From a checkpoint of a small mixture-of-experts model trained on Wikipedia: 32 ReGLU neurons an expert.
Below are experts of layer 9 (counted from 0) of a mixture-of-experts language model. Rows are named router (the router's row for the expert), gate (a neuron's input weights, with its number), up (a neuron's input weights, with its number), down (a neuron's output weights, with its number) and show model dimensions 0-63. Each number is 50 + 10 x the weight over its row's rms, rounded and kept within 0 to 99.
After each expert's rows: "comes after" lists some tokens at least twice as common just before its tokens as in all text; "comes before" lists some tokens at least twice as common just after its tokens as in all text. This comes from a sample of Wikipedia text that the model never trained on. Tokens count by the router's weight.

# expert 53
router:73 54 50 68 58 47 59 43 50 41 53 40 42 58 40 48 76 61 53 42 56 51 45 49 56 44 84 55 49 38 46 60 47 62 41 46 54 55 41 57 52 55 55 49 56 51 36 52 43 26 45 54 52 51 63 61 28 49 46 49 66 40 57 57
gate4:51 38 38 39 59 36 49 46 60 47 27 32 42 51 76 47 43 56 43 39 52 59 32 50 46 65 47 45 39 59 57 60 47 50 50 48 60 51 40 38 31 59 53 63 37 59 62 38 44 40 39 50 55 41 46 45 48 46 59 63 60 59 44 60
up4:43 51 43 48 50 21 63 35 48 55 45 41 61 57 50 64 56 54 43 55 41 35 53 33 38 59 65 76 63 40 62 35 52 34 49 70 62 23 32 51 51 35 54 46 57 37 48 58 43 43 61 62 60 43 44 49 42 48 56 40 51 47 49 62
down4:67 54 74 56 55 45 35 53 55 46 63 61 40 46 65 47 55 35 52 68 43 36 62 45 32 59 41 51 38 55 41 53 35 64 48 65 55 43 54 48 57 66 58 48 54 45 51 45 40 53 64 56 44 40 52 32 44 40 36 40 35 44 38 47
gate5:47 74 49 60 54 47 56 69 50 59 67 51 53 58 45 58 78 56 47 54 54 42 50 47 44 45 64 64 52 58 55 48 44 80 58 42 34 46 64 45 59 38 53 49 61 52 40 51 50 35 35 38 46 63 69 36 38 52 37 53 60 40 77 22
up5:39 45 46 35 50 59 46 56 52 39 60 74 33 54 49 50 53 52 53 65 48 48 57 55 58 60 44 36 31 46 40 42 51 37 58 61 55 57 60 45 59 47 60 52 37 52 51 45 52 65 39 35 38 60 34 66 62 57 52 52 35 58 50 56
down5:65 54 50 57 48 50 56 33 39 64 62 51 49 55 54 55 58 60 61 57 62 60 53 64 61 47 35 56 54 39 51 69 42 48 49 41 43 54 65 56 41 55 68 49 35 59 55 56 44 36 49 54 51 63 68 46 35 40 45 42 47 47 45 59
comes after: ", ", " in ", " (", " ", "| ", "- "
comes before: "1", "2", ", ", "012", "014", "017"

# expert 30
router:47 54 62 61 50 45 51 52 62 27 47 37 43 43 32 46 76 58 41 35 36 55 64 50 45 61 57 64 51 41 30 45 46 59 47 49 64 57 52 38 47 50 51 42 77 53 42 70 27 38 42 41 55 36 51 59 65 53 49 50 53 52 43 48
gate8:45 66 58 53 50 60 50 44 36 58 49 27 42 52 57 54 40 73 50 59 45 46 50 53 32 55 48 38 34 51 47 54 46 59 40 56 49 55 53 44 55 25 50 48 75 51 53 64 56 29 59 61 50 48 58 52 52 45 45 45 69 23 54 46
up8:34 43 51 57 45 41 53 44 36 55 46 39 40 39 41 55 57 49 36 64 47 46 56 56 72 54 47 37 42 53 32 37 62 47 40 61 50 54 60 63 39 65 44 41 57 55 54 34 41 39 72 70 52 57 31 36 42 48 58 58 54 37 47 50
down8:57 46 61 52 48 36 55 57 67 65 46 48 46 43 57 58 54 52 62 61 44 57 64 48 58 54 61 49 36 55 28 63 36 41 39 53 36 35 53 54 33 53 57 46 59 52 34 42 55 48 51 52 46 45 48 62 39 57 47 56 36 24 62 50
gate9:58 63 55 54 47 36 57 38 55 56 26 52 53 51 50 59 34 48 57 38 48 65 45 32 46 39 50 44 52 41 29 43 49 37 56 40 41 38 45 52 49 52 41 67 55 62 66 47 52 53 56 56 43 44 58 39 51 57 51 50 40 60 54 53
up9:52 56 60 37 43 40 54 55 66 29 47 32 40 42 41 48 38 55 54 55 29 63 57 31 38 58 57 54 64 36 62 53 50 49 43 49 63 56 41 39 45 40 52 53 66 63 52 38 42 48 43 73 41 41 59 47 47 41 53 48 38 52 57 42
down9:48 53 54 62 56 64 35 84 57 59 38 35 52 42 57 54 56 44 49 46 53 46 47 53 50 55 45 57 67 67 57 34 55 50 41 45 34 51 62 44 35 61 53 46 56 48 46 44 49 68 47 56 51 44 53 51 43 36 47 41 33 44 49 53
comes after: " |", ")", " |  |", ".", "==", " ="
comes before: "| ", "-", "\n", "|", "- ", "The"

# expert 21
router:40 28 59 49 55 41 42 50 38 21 67 46 37 47 38 52 60 47 47 49 52 53 66 49 32 56 68 65 54 63 47 56 39 54 48 45 62 46 41 54 72 61 56 43 68 42 48 48 29 43 48 34 57 51 47 43 48 67 46 53 46 63 54 30
gate3:44 45 49 57 48 53 49 34 40 41 53 54 52 66 56 55 40 40 40 45 47 45 46 37 40 49 55 54 54 44 56 50 45 53 46 57 54 39 59 44 43 48 64 48 30 71 47 73 67 59 40 54 40 39 48 49 42 43 49 41 48 41 47 49
up3:64 63 57 45 34 75 50 47 55 61 51 53 56 58 37 58 45 58 28 59 43 57 37 53 51 52 46 40 63 47 44 45 48 46 49 47 54 67 45 42 64 60 72 59 52 38 36 38 56 49 62 56 45 41 50 55 51 59 42 38 58 54 56 58
down3:42 39 51 47 64 54 47 61 52 46 50 48 53 52 54 39 52 55 71 37 71 48 53 55 58 57 56 61 57 54 51 71 27 45 35 72 51 37 46 70 33 59 67 32 42 52 61 54 55 69 46 52 58 39 39 57 42 41 37 47 45 48 52 71
gate4:45 37 42 45 41 31 48 41 47 43 44 44 49 63 54 59 53 52 47 33 45 58 41 53 47 51 52 44 35 42 62 50 50 48 48 51 52 43 35 44 54 67 48 40 53 67 41 57 55 54 52 66 67 51 17 43 41 47 54 57 55 52 67 45
up4:50 61 42 37 56 57 44 55 62 47 59 64 49 34 55 60 40 60 51 58 45 56 57 51 28 39 45 54 46 44 40 57 56 69 40 51 58 64 46 66 42 58 38 47 61 44 43 67 62 45 58 41 44 49 39 56 45 52 50 26 67 59 49 37
down4:50 54 49 57 46 50 56 52 54 45 36 37 52 55 78 66 32 56 59 38 29 51 59 66 52 50 53 36 46 58 56 51 36 49 38 51 57 35 43 45 58 57 58 58 30 49 52 65 46 49 38 85 56 36 26 47 52 37 64 46 48 38 45 68
comes after: " | ", "–", ".", "; ", "0", "2"
comes before: " | ", "\n", " |", "; ", "% | ", " |  |"

# expert 52
router:46 42 44 58 45 40 50 47 58 31 53 42 47 73 44 47 68 46 51 40 52 52 49 49 61 55 73 68 51 51 42 41 53 54 53 46 53 50 33 35 68 57 50 46 63 32 48 62 35 33 43 44 59 55 63 52 41 60 44 62 50 46 65 47
gate7:54 47 53 42 52 47 51 59 61 45 56 52 54 52 50 58 67 59 56 56 50 42 58 50 60 66 65 67 58 49 55 49 54 54 62 55 28 56 31 54 62 57 64 55 54 47 42 59 65 45 35 46 42 47 31 78 67 46 43 39 39 38 58 59
up7:64 64 54 62 48 35 52 26 49 57 44 70 57 41 44 49 31 55 55 60 45 40 57 41 45 63 44 44 60 39 55 55 45 53 48 50 26 54 63 56 44 36 62 63 41 59 43 57 38 66 49 45 55 48 61 31 29 51 54 53 67 53 38 59
down7:52 61 72 60 54 61 88 59 55 69 42 41 47 46 39 44 65 55 55 32 47 47 65 60 54 48 49 49 34 54 61 73 48 54 58 45 61 45 55 44 45 44 49 54 66 36 40 59 41 52 38 78 24 34 53 37 46 45 41 54 57 58 39 50
gate8:48 38 52 67 58 40 48 57 51 62 56 54 50 37 77 15 41 52 59 58 45 49 54 45 52 53 68 53 59 53 27 59 57 50 52 53 51 56 61 46 54 51 46 42 51 23 60 61 44 44 54 33 47 52 79 36 52 64 49 61 51 65 39 46
up8:53 69 44 53 53 52 50 51 49 66 43 64 53 34 30 44 52 57 49 66 47 48 68 52 59 60 35 69 54 52 63 41 52 63 51 47 38 37 26 57 59 51 42 61 43 69 50 38 50 53 57 45 37 47 46 61 34 43 62 31 60 64 49 45
down8:45 57 54 45 47 76 45 63 75 49 57 42 41 70 69 60 65 55 72 45 45 52 59 59 59 60 50 56 29 47 47 56 68 45 54 39 57 60 52 34 42 32 60 48 53 55 40 71 43 34 53 62 56 41 38 55 43 53 45 57 40 39 44 60
comes after: " | ", ".", " ", ",", "| ", "; "
comes before: " | ", ".", " |", ",", "–", ", "

# expert 55
router:56 49 63 48 44 38 43 55 49 32 59 38 47 48 57 55 72 56 59 50 36 60 63 48 52 52 68 68 62 43 59 43 45 52 51 43 46 52 47 59 54 49 55 48 78 32 42 59 46 48 31 44 55 44 60 36 47 64 52 55 37 47 61 47
gate8:41 42 46 59 53 57 41 41 47 23 35 51 61 47 54 59 72 37 50 64 65 41 63 46 50 35 72 53 42 50 49 47 56 58 38 55 52 43 41 54 46 55 58 41 46 62 26 60 39 56 42 52 44 49 53 54 51 72 49 42 44 48 58 41
up8:49 62 62 50 49 57 46 46 54 48 69 42 63 33 65 66 60 30 47 50 54 52 53 53 41 48 58 35 60 52 55 54 51 66 73 43 47 55 56 46 44 40 50 44 27 42 37 68 46 39 33 30 39 43 48 52 54 56 52 40 60 56 42 42
down8:40 56 50 59 41 35 75 46 37 59 58 52 48 53 39 27 44 63 36 53 58 42 48 41 50 47 52 42 35 58 35 58 71 39 35 42 65 56 53 46 53 58 59 65 63 54 35 31 62 51 49 51 51 61 54 57 52 52 56 49 56 54 47 53
gate9:57 58 37 59 55 52 45 53 43 46 64 53 55 49 48 42 60 53 60 50 36 48 31 54 39 40 46 57 45 43 46 63 45 46 53 45 47 50 47 73 43 42 61 52 68 31 48 34 61 46 67 55 36 62 78 49 61 57 49 75 78 41 36 47
up9:41 54 46 62 54 56 66 46 51 44 67 52 55 37 46 63 39 41 55 35 43 43 29 39 53 58 50 36 48 49 44 53 59 58 61 55 60 64 44 31 42 51 53 45 45 50 54 60 49 39 55 54 55 66 30 59 32 35 56 53 53 65 35 67
down9:63 37 60 58 51 57 34 51 58 59 52 48 50 43 44 58 57 39 50 65 59 58 55 67 57 53 39 43 60 60 54 51 40 42 50 72 42 56 48 40 63 48 48 47 57 49 24 32 49 38 59 35 30 45 44 58 45 59 45 35 34 57 39 65
comes after: "0", "3", "4", "5", "1", "6"
comes before: "1", "0", "2", "\n", "3", "4"

# expert 16
router:53 58 61 41 45 53 50 40 55 20 51 50 40 40 38 56 68 49 46 41 33 37 52 40 41 53 71 62 45 36 48 56 36 50 42 47 63 43 59 54 78 67 57 49 80 49 49 48 46 38 51 36 55 44 64 61 26 51 36 70 59 61 57 65
gate11:47 41 30 41 49 57 44 54 61 29 67 47 55 50 40 55 62 47 56 47 40 55 69 32 51 37 52 66 42 39 61 49 50 43 55 44 49 66 46 52 53 64 69 52 66 60 46 52 43 55 54 45 50 43 31 62 40 55 40 70 68 65 43 54
up11:44 55 31 50 49 54 48 47 53 52 41 47 58 55 44 49 63 56 61 37 43 65 61 46 61 27 57 41 31 39 60 67 50 41 40 55 47 42 53 57 65 45 37 54 53 48 59 49 60 54 81 60 56 45 54 45 67 54 51 61 54 45 52 70
down11:55 42 36 43 44 52 54 63 62 51 52 46 60 50 52 42 53 49 62 50 43 42 51 46 55 44 52 57 48 25 55 51 74 36 60 40 47 52 56 44 45 58 52 56 35 53 52 54 53 64 49 54 54 42 43 66 45 45 46 53 63 43 43 59
gate12:63 50 63 55 55 56 52 50 44 50 49 53 50 45 44 39 60 53 62 37 61 31 72 67 66 36 57 52 43 48 44 61 43 57 35 59 36 41 53 44 50 52 59 48 50 43 35 58 58 50 77 64 43 44 67 47 46 54 39 51 52 27 45 60
up12:53 42 58 48 51 59 45 43 42 50 72 36 51 31 52 52 59 52 46 40 58 62 64 43 40 49 41 41 51 54 58 25 39 56 26 56 39 63 40 43 61 51 46 49 44 58 52 39 32 74 40 52 37 48 38 44 59 46 50 47 56 43 43 40
down12:56 35 29 51 48 58 56 49 57 59 40 54 63 65 61 44 39 72 50 58 35 51 49 49 48 61 55 53 61 31 42 41 40 69 26 38 44 45 46 44 59 58 54 57 36 70 70 60 48 42 39 45 59 62 52 34 44 46 42 28 41 51 57 56
comes after: "\n\n", ".", "==", " =", "===", " =="
comes before: "\n\n", "The", "==", "\n", "===", "="

# expert 50
router:55 49 45 40 51 49 51 45 52 41 55 35 39 71 45 57 61 49 46 37 42 52 49 52 59 61 65 64 48 56 43 53 53 52 55 50 57 54 42 42 65 54 51 46 77 44 52 44 38 28 32 40 50 51 52 53 50 47 43 60 41 64 62 44
gate8:32 52 50 52 53 58 43 52 41 46 69 56 56 50 57 64 52 41 49 53 42 50 53 53 63 53 47 35 51 44 52 40 54 49 23 50 60 66 69 40 56 54 48 60 40 39 44 41 53 32 35 65 20 55 32 60 44 47 59 55 60 68 51 55
up8:62 66 66 62 52 34 48 41 54 54 55 49 40 42 53 35 32 53 38 69 49 56 49 60 44 44 46 37 69 42 54 54 51 51 44 28 42 62 31 34 67 40 53 42 48 54 56 39 37 45 62 48 43 44 65 62 45 64 58 44 64 36 47 68
down8:35 36 44 61 47 35 60 33 30 39 51 42 36 38 70 55 43 50 48 44 51 48 34 39 45 50 47 46 60 52 48 52 66 33 48 61 69 50 59 66 36 62 52 47 35 44 69 61 40 64 43 59 54 51 37 49 44 49 51 61 45 45 62 63
gate9:53 39 51 44 46 36 49 43 56 54 51 31 44 36 45 56 36 58 34 47 43 52 58 72 39 45 45 54 53 46 69 48 37 33 49 44 50 48 45 48 58 47 54 35 59 53 64 25 37 51 43 51 36 36 29 50 43 58 46 37 43 79 51 35
up9:49 40 62 34 36 68 47 57 42 27 64 58 57 40 63 51 45 46 60 51 45 49 55 42 44 52 39 52 58 51 51 44 41 68 59 51 35 54 64 51 60 54 37 27 45 46 74 51 59 52 45 39 54 40 29 45 52 59 37 64 49 57 57 48
down9:61 48 69 35 38 42 45 38 47 53 21 62 45 42 55 54 64 50 60 43 35 46 59 40 51 28 33 75 46 29 38 51 62 36 42 46 51 54 63 45 47 28 51 55 60 49 55 50 58 55 49 50 44 57 40 66 60 55 58 56 47 55 54 56
comes after: " | ", "| ", " ", "; ", "–", "."
comes before: " | ", ".", "–", " |", "; ", ","

# expert 40
router:57 37 46 55 59 34 48 39 51 40 45 46 42 60 33 53 57 63 49 40 49 59 53 52 49 58 66 60 38 41 39 47 52 48 39 44 62 53 42 39 66 47 38 60 67 46 49 49 35 18 41 46 54 50 55 51 35 60 45 68 40 64 51 46
gate4:52 43 46 54 63 42 53 36 66 38 55 73 63 43 49 47 45 58 53 32 50 49 29 45 51 55 62 54 27 44 41 61 54 46 61 56 66 59 57 43 44 39 49 38 53 43 66 52 59 35 53 57 56 41 40 51 29 44 60 57 56 55 40 53
up4:46 43 42 32 57 49 59 25 67 36 15 43 38 48 49 56 49 52 62 69 42 58 51 51 29 59 43 57 35 48 41 70 50 44 48 41 35 51 53 36 59 41 33 49 57 63 53 78 42 40 56 55 52 35 40 41 43 54 53 56 59 67 47 54
down4:28 42 39 39 48 66 40 60 48 43 50 52 49 40 55 46 43 52 53 48 67 53 45 41 38 43 60 71 41 52 62 39 51 53 61 65 47 47 53 66 50 58 45 57 40 54 69 42 46 55 43 43 49 27 59 52 62 40 61 28 65 55 50 54
gate5:75 47 54 33 50 50 53 39 41 47 54 46 57 55 49 51 59 61 44 41 38 47 47 42 45 43 57 55 32 55 47 57 45 42 26 38 49 55 29 42 53 44 45 50 57 45 63 66 53 44 41 69 47 53 77 53 66 58 41 55 54 58 40 62
up5:31 62 56 57 45 48 46 34 51 42 40 47 42 42 41 42 53 46 44 63 51 40 60 28 42 48 53 45 38 67 53 52 47 55 58 59 41 60 46 66 36 53 58 49 54 49 40 51 51 62 54 42 66 44 28 48 42 56 48 44 51 55 43 39
down5:56 48 55 49 49 65 45 45 44 46 42 56 35 49 59 58 73 33 45 53 29 30 54 52 45 49 29 52 37 63 56 70 49 54 73 44 48 60 46 39 70 41 84 24 51 48 51 55 33 53 50 30 55 38 60 57 44 48 45 35 50 44 57 48
comes after: " | ", " ", "| ", "–", "; ", " ("
comes before: " | ", ".", "–", " |", "; ", ","

# expert 34
router:46 32 51 47 51 54 26 49 48 34 58 34 53 49 39 53 55 47 36 36 58 52 55 58 65 41 61 58 33 45 48 51 50 49 55 56 58 35 56 54 71 55 55 22 63 52 49 54 33 25 54 39 53 38 59 60 45 58 48 49 49 53 43 49
gate7:44 65 51 54 53 57 46 41 21 50 50 60 43 35 35 50 53 55 67 39 55 47 49 46 53 57 47 43 59 43 49 60 45 59 54 56 48 40 52 55 59 49 65 54 50 38 52 56 51 43 55 46 63 43 48 69 50 56 44 50 61 52 58 56
up7:59 68 55 38 67 57 57 44 52 59 53 46 35 52 63 53 63 55 35 53 46 49 71 42 60 51 56 54 47 57 45 45 49 49 62 68 39 52 51 39 50 75 60 51 56 54 64 51 56 45 29 48 40 41 32 53 65 54 53 43 55 58 67 64
down7:40 54 43 59 38 61 46 46 41 48 63 68 61 36 63 44 61 38 55 50 45 53 66 56 54 55 37 47 51 46 46 46 54 44 66 47 48 42 54 47 56 33 56 37 71 52 31 34 35 36 40 51 47 62 40 64 33 46 53 64 40 42 60 36
gate8:45 59 63 75 29 62 45 49 58 39 40 49 54 49 48 45 51 50 44 46 46 67 41 38 71 53 54 70 54 35 43 70 52 54 56 30 49 64 39 31 57 49 42 43 44 42 50 62 56 46 50 44 64 43 47 50 31 70 59 55 52 48 45 59
up8:41 46 54 29 41 67 51 65 49 38 65 41 45 47 60 65 50 51 48 48 63 42 48 58 44 43 64 54 47 33 61 33 40 34 64 46 56 66 49 45 50 49 44 50 54 49 48 60 72 52 45 45 50 48 53 88 54 52 58 52 61 37 45 28
down8:51 32 38 46 50 49 66 36 47 53 44 62 38 57 52 44 63 51 59 45 72 44 44 52 50 41 61 61 57 59 38 39 46 58 63 22 43 59 48 18 54 39 57 46 42 38 50 61 48 63 68 35 44 69 49 43 56 49 56 51 48 30 52 48
comes after: "1", "2", " in", "8", "86", "88"
comes before: ".", ")", ",", "–", ", the", " and"

# expert 49
router:62 44 70 54 63 46 49 46 43 32 61 35 43 48 42 54 66 47 55 43 42 59 72 56 42 51 56 64 44 40 52 59 35 61 42 45 47 50 57 55 54 54 33 51 72 50 36 52 46 40 45 46 67 45 53 36 29 52 45 51 46 50 57 42
gate4:62 64 44 56 55 52 45 51 46 35 53 59 49 42 53 61 55 73 48 51 63 51 54 53 46 29 66 40 47 19 45 61 49 64 36 65 35 66 58 42 74 55 58 55 54 63 47 47 47 38 61 61 45 44 21 62 54 41 47 44 56 49 58 65
up4:52 60 51 59 45 44 53 52 41 56 53 63 78 68 51 64 55 46 37 43 45 37 56 47 46 73 44 48 29 44 55 40 47 44 57 59 39 38 47 52 56 33 63 45 56 42 47 39 50 43 64 56 38 66 64 46 46 42 52 47 60 38 50 46
down4:71 40 40 46 52 60 51 41 49 52 46 50 44 55 68 44 43 50 48 48 54 73 56 55 66 39 63 49 51 47 44 76 63 50 54 58 53 49 38 55 61 56 60 35 35 60 55 49 57 60 47 41 29 47 54 51 39 38 53 34 47 40 59 41
gate5:30 48 56 63 63 57 52 61 69 46 31 58 42 57 39 31 47 40 61 40 28 51 45 37 54 62 54 50 53 57 53 49 44 52 65 55 50 34 47 47 50 66 59 46 53 72 61 45 60 45 38 53 52 55 61 68 49 47 49 62 55 45 38 44
up5:57 48 26 44 41 52 44 45 58 46 39 43 62 36 58 46 46 60 50 59 58 61 64 57 47 44 41 31 34 24 65 32 54 58 51 60 35 66 54 51 57 66 55 65 39 54 41 45 50 55 64 62 49 56 45 56 43 47 60 65 54 42 49 53
down5:44 68 43 58 58 55 52 38 57 52 42 51 47 76 63 46 61 54 60 48 30 45 63 36 58 35 39 46 71 63 44 71 45 55 25 64 35 37 53 50 52 51 54 53 60 41 60 44 55 43 53 48 54 48 47 51 53 68 33 52 56 41 42 53
comes after: "\n", "0", "3", "1", "4", "6"
comes before: "1", "2", "0", "3", "4", "6"

# expert 24
router:55 43 57 69 50 45 41 55 53 36 47 52 47 48 43 44 55 45 45 45 40 61 73 51 33 48 51 54 53 48 53 62 52 56 52 49 56 63 35 50 53 46 59 42 66 48 33 64 18 25 50 39 49 38 58 63 53 52 46 57 55 52 46 50
gate8:22 42 42 43 57 28 49 51 47 56 45 49 41 55 48 55 37 40 41 58 50 49 56 55 52 41 45 34 62 56 37 51 52 37 32 52 58 50 33 58 47 46 43 35 54 37 50 46 40 41 59 44 53 50 41 49 36 59 54 60 49 42 50 36
up8:64 41 45 53 52 65 58 54 57 80 31 48 54 59 55 37 47 55 46 44 49 58 56 52 49 55 41 55 53 48 47 63 62 57 50 53 54 42 59 44 47 55 58 49 59 71 37 40 39 41 58 45 34 41 55 67 55 40 60 36 57 46 47 52
down8:55 51 72 38 44 35 60 38 65 43 61 41 56 44 36 59 47 43 48 64 35 38 57 68 50 51 52 54 52 43 56 53 39 37 45 49 52 55 59 52 45 61 44 56 32 52 37 49 69 31 70 45 46 64 44 55 30 46 53 55 48 58 59 43
gate9:48 46 64 58 51 48 53 54 54 37 44 52 51 64 49 42 61 54 48 42 55 52 30 42 28 60 57 60 34 67 41 62 41 46 57 53 65 53 45 41 53 52 53 43 58 34 70 73 53 47 45 42 66 58 59 38 43 49 41 37 55 38 61 70
up9:73 57 53 46 65 38 51 55 44 37 60 60 53 59 55 47 47 43 44 42 45 38 45 41 60 61 53 31 58 36 56 50 58 44 61 50 56 70 59 36 52 50 54 62 42 58 43 57 54 55 47 48 61 43 62 44 56 55 47 48 65 59 60 50
down9:45 56 54 45 39 34 71 49 50 46 48 47 30 52 61 47 41 68 47 51 55 40 53 36 43 22 62 51 60 57 50 57 51 44 55 47 50 68 58 44 57 36 46 55 36 65 46 55 53 67 57 35 52 54 40 64 53 54 40 39 43 49 58 65
comes after: "\n", " |", ")", " |  |", "==", "==="
comes before: "| ", "-", "|", "- ", "2", "  -"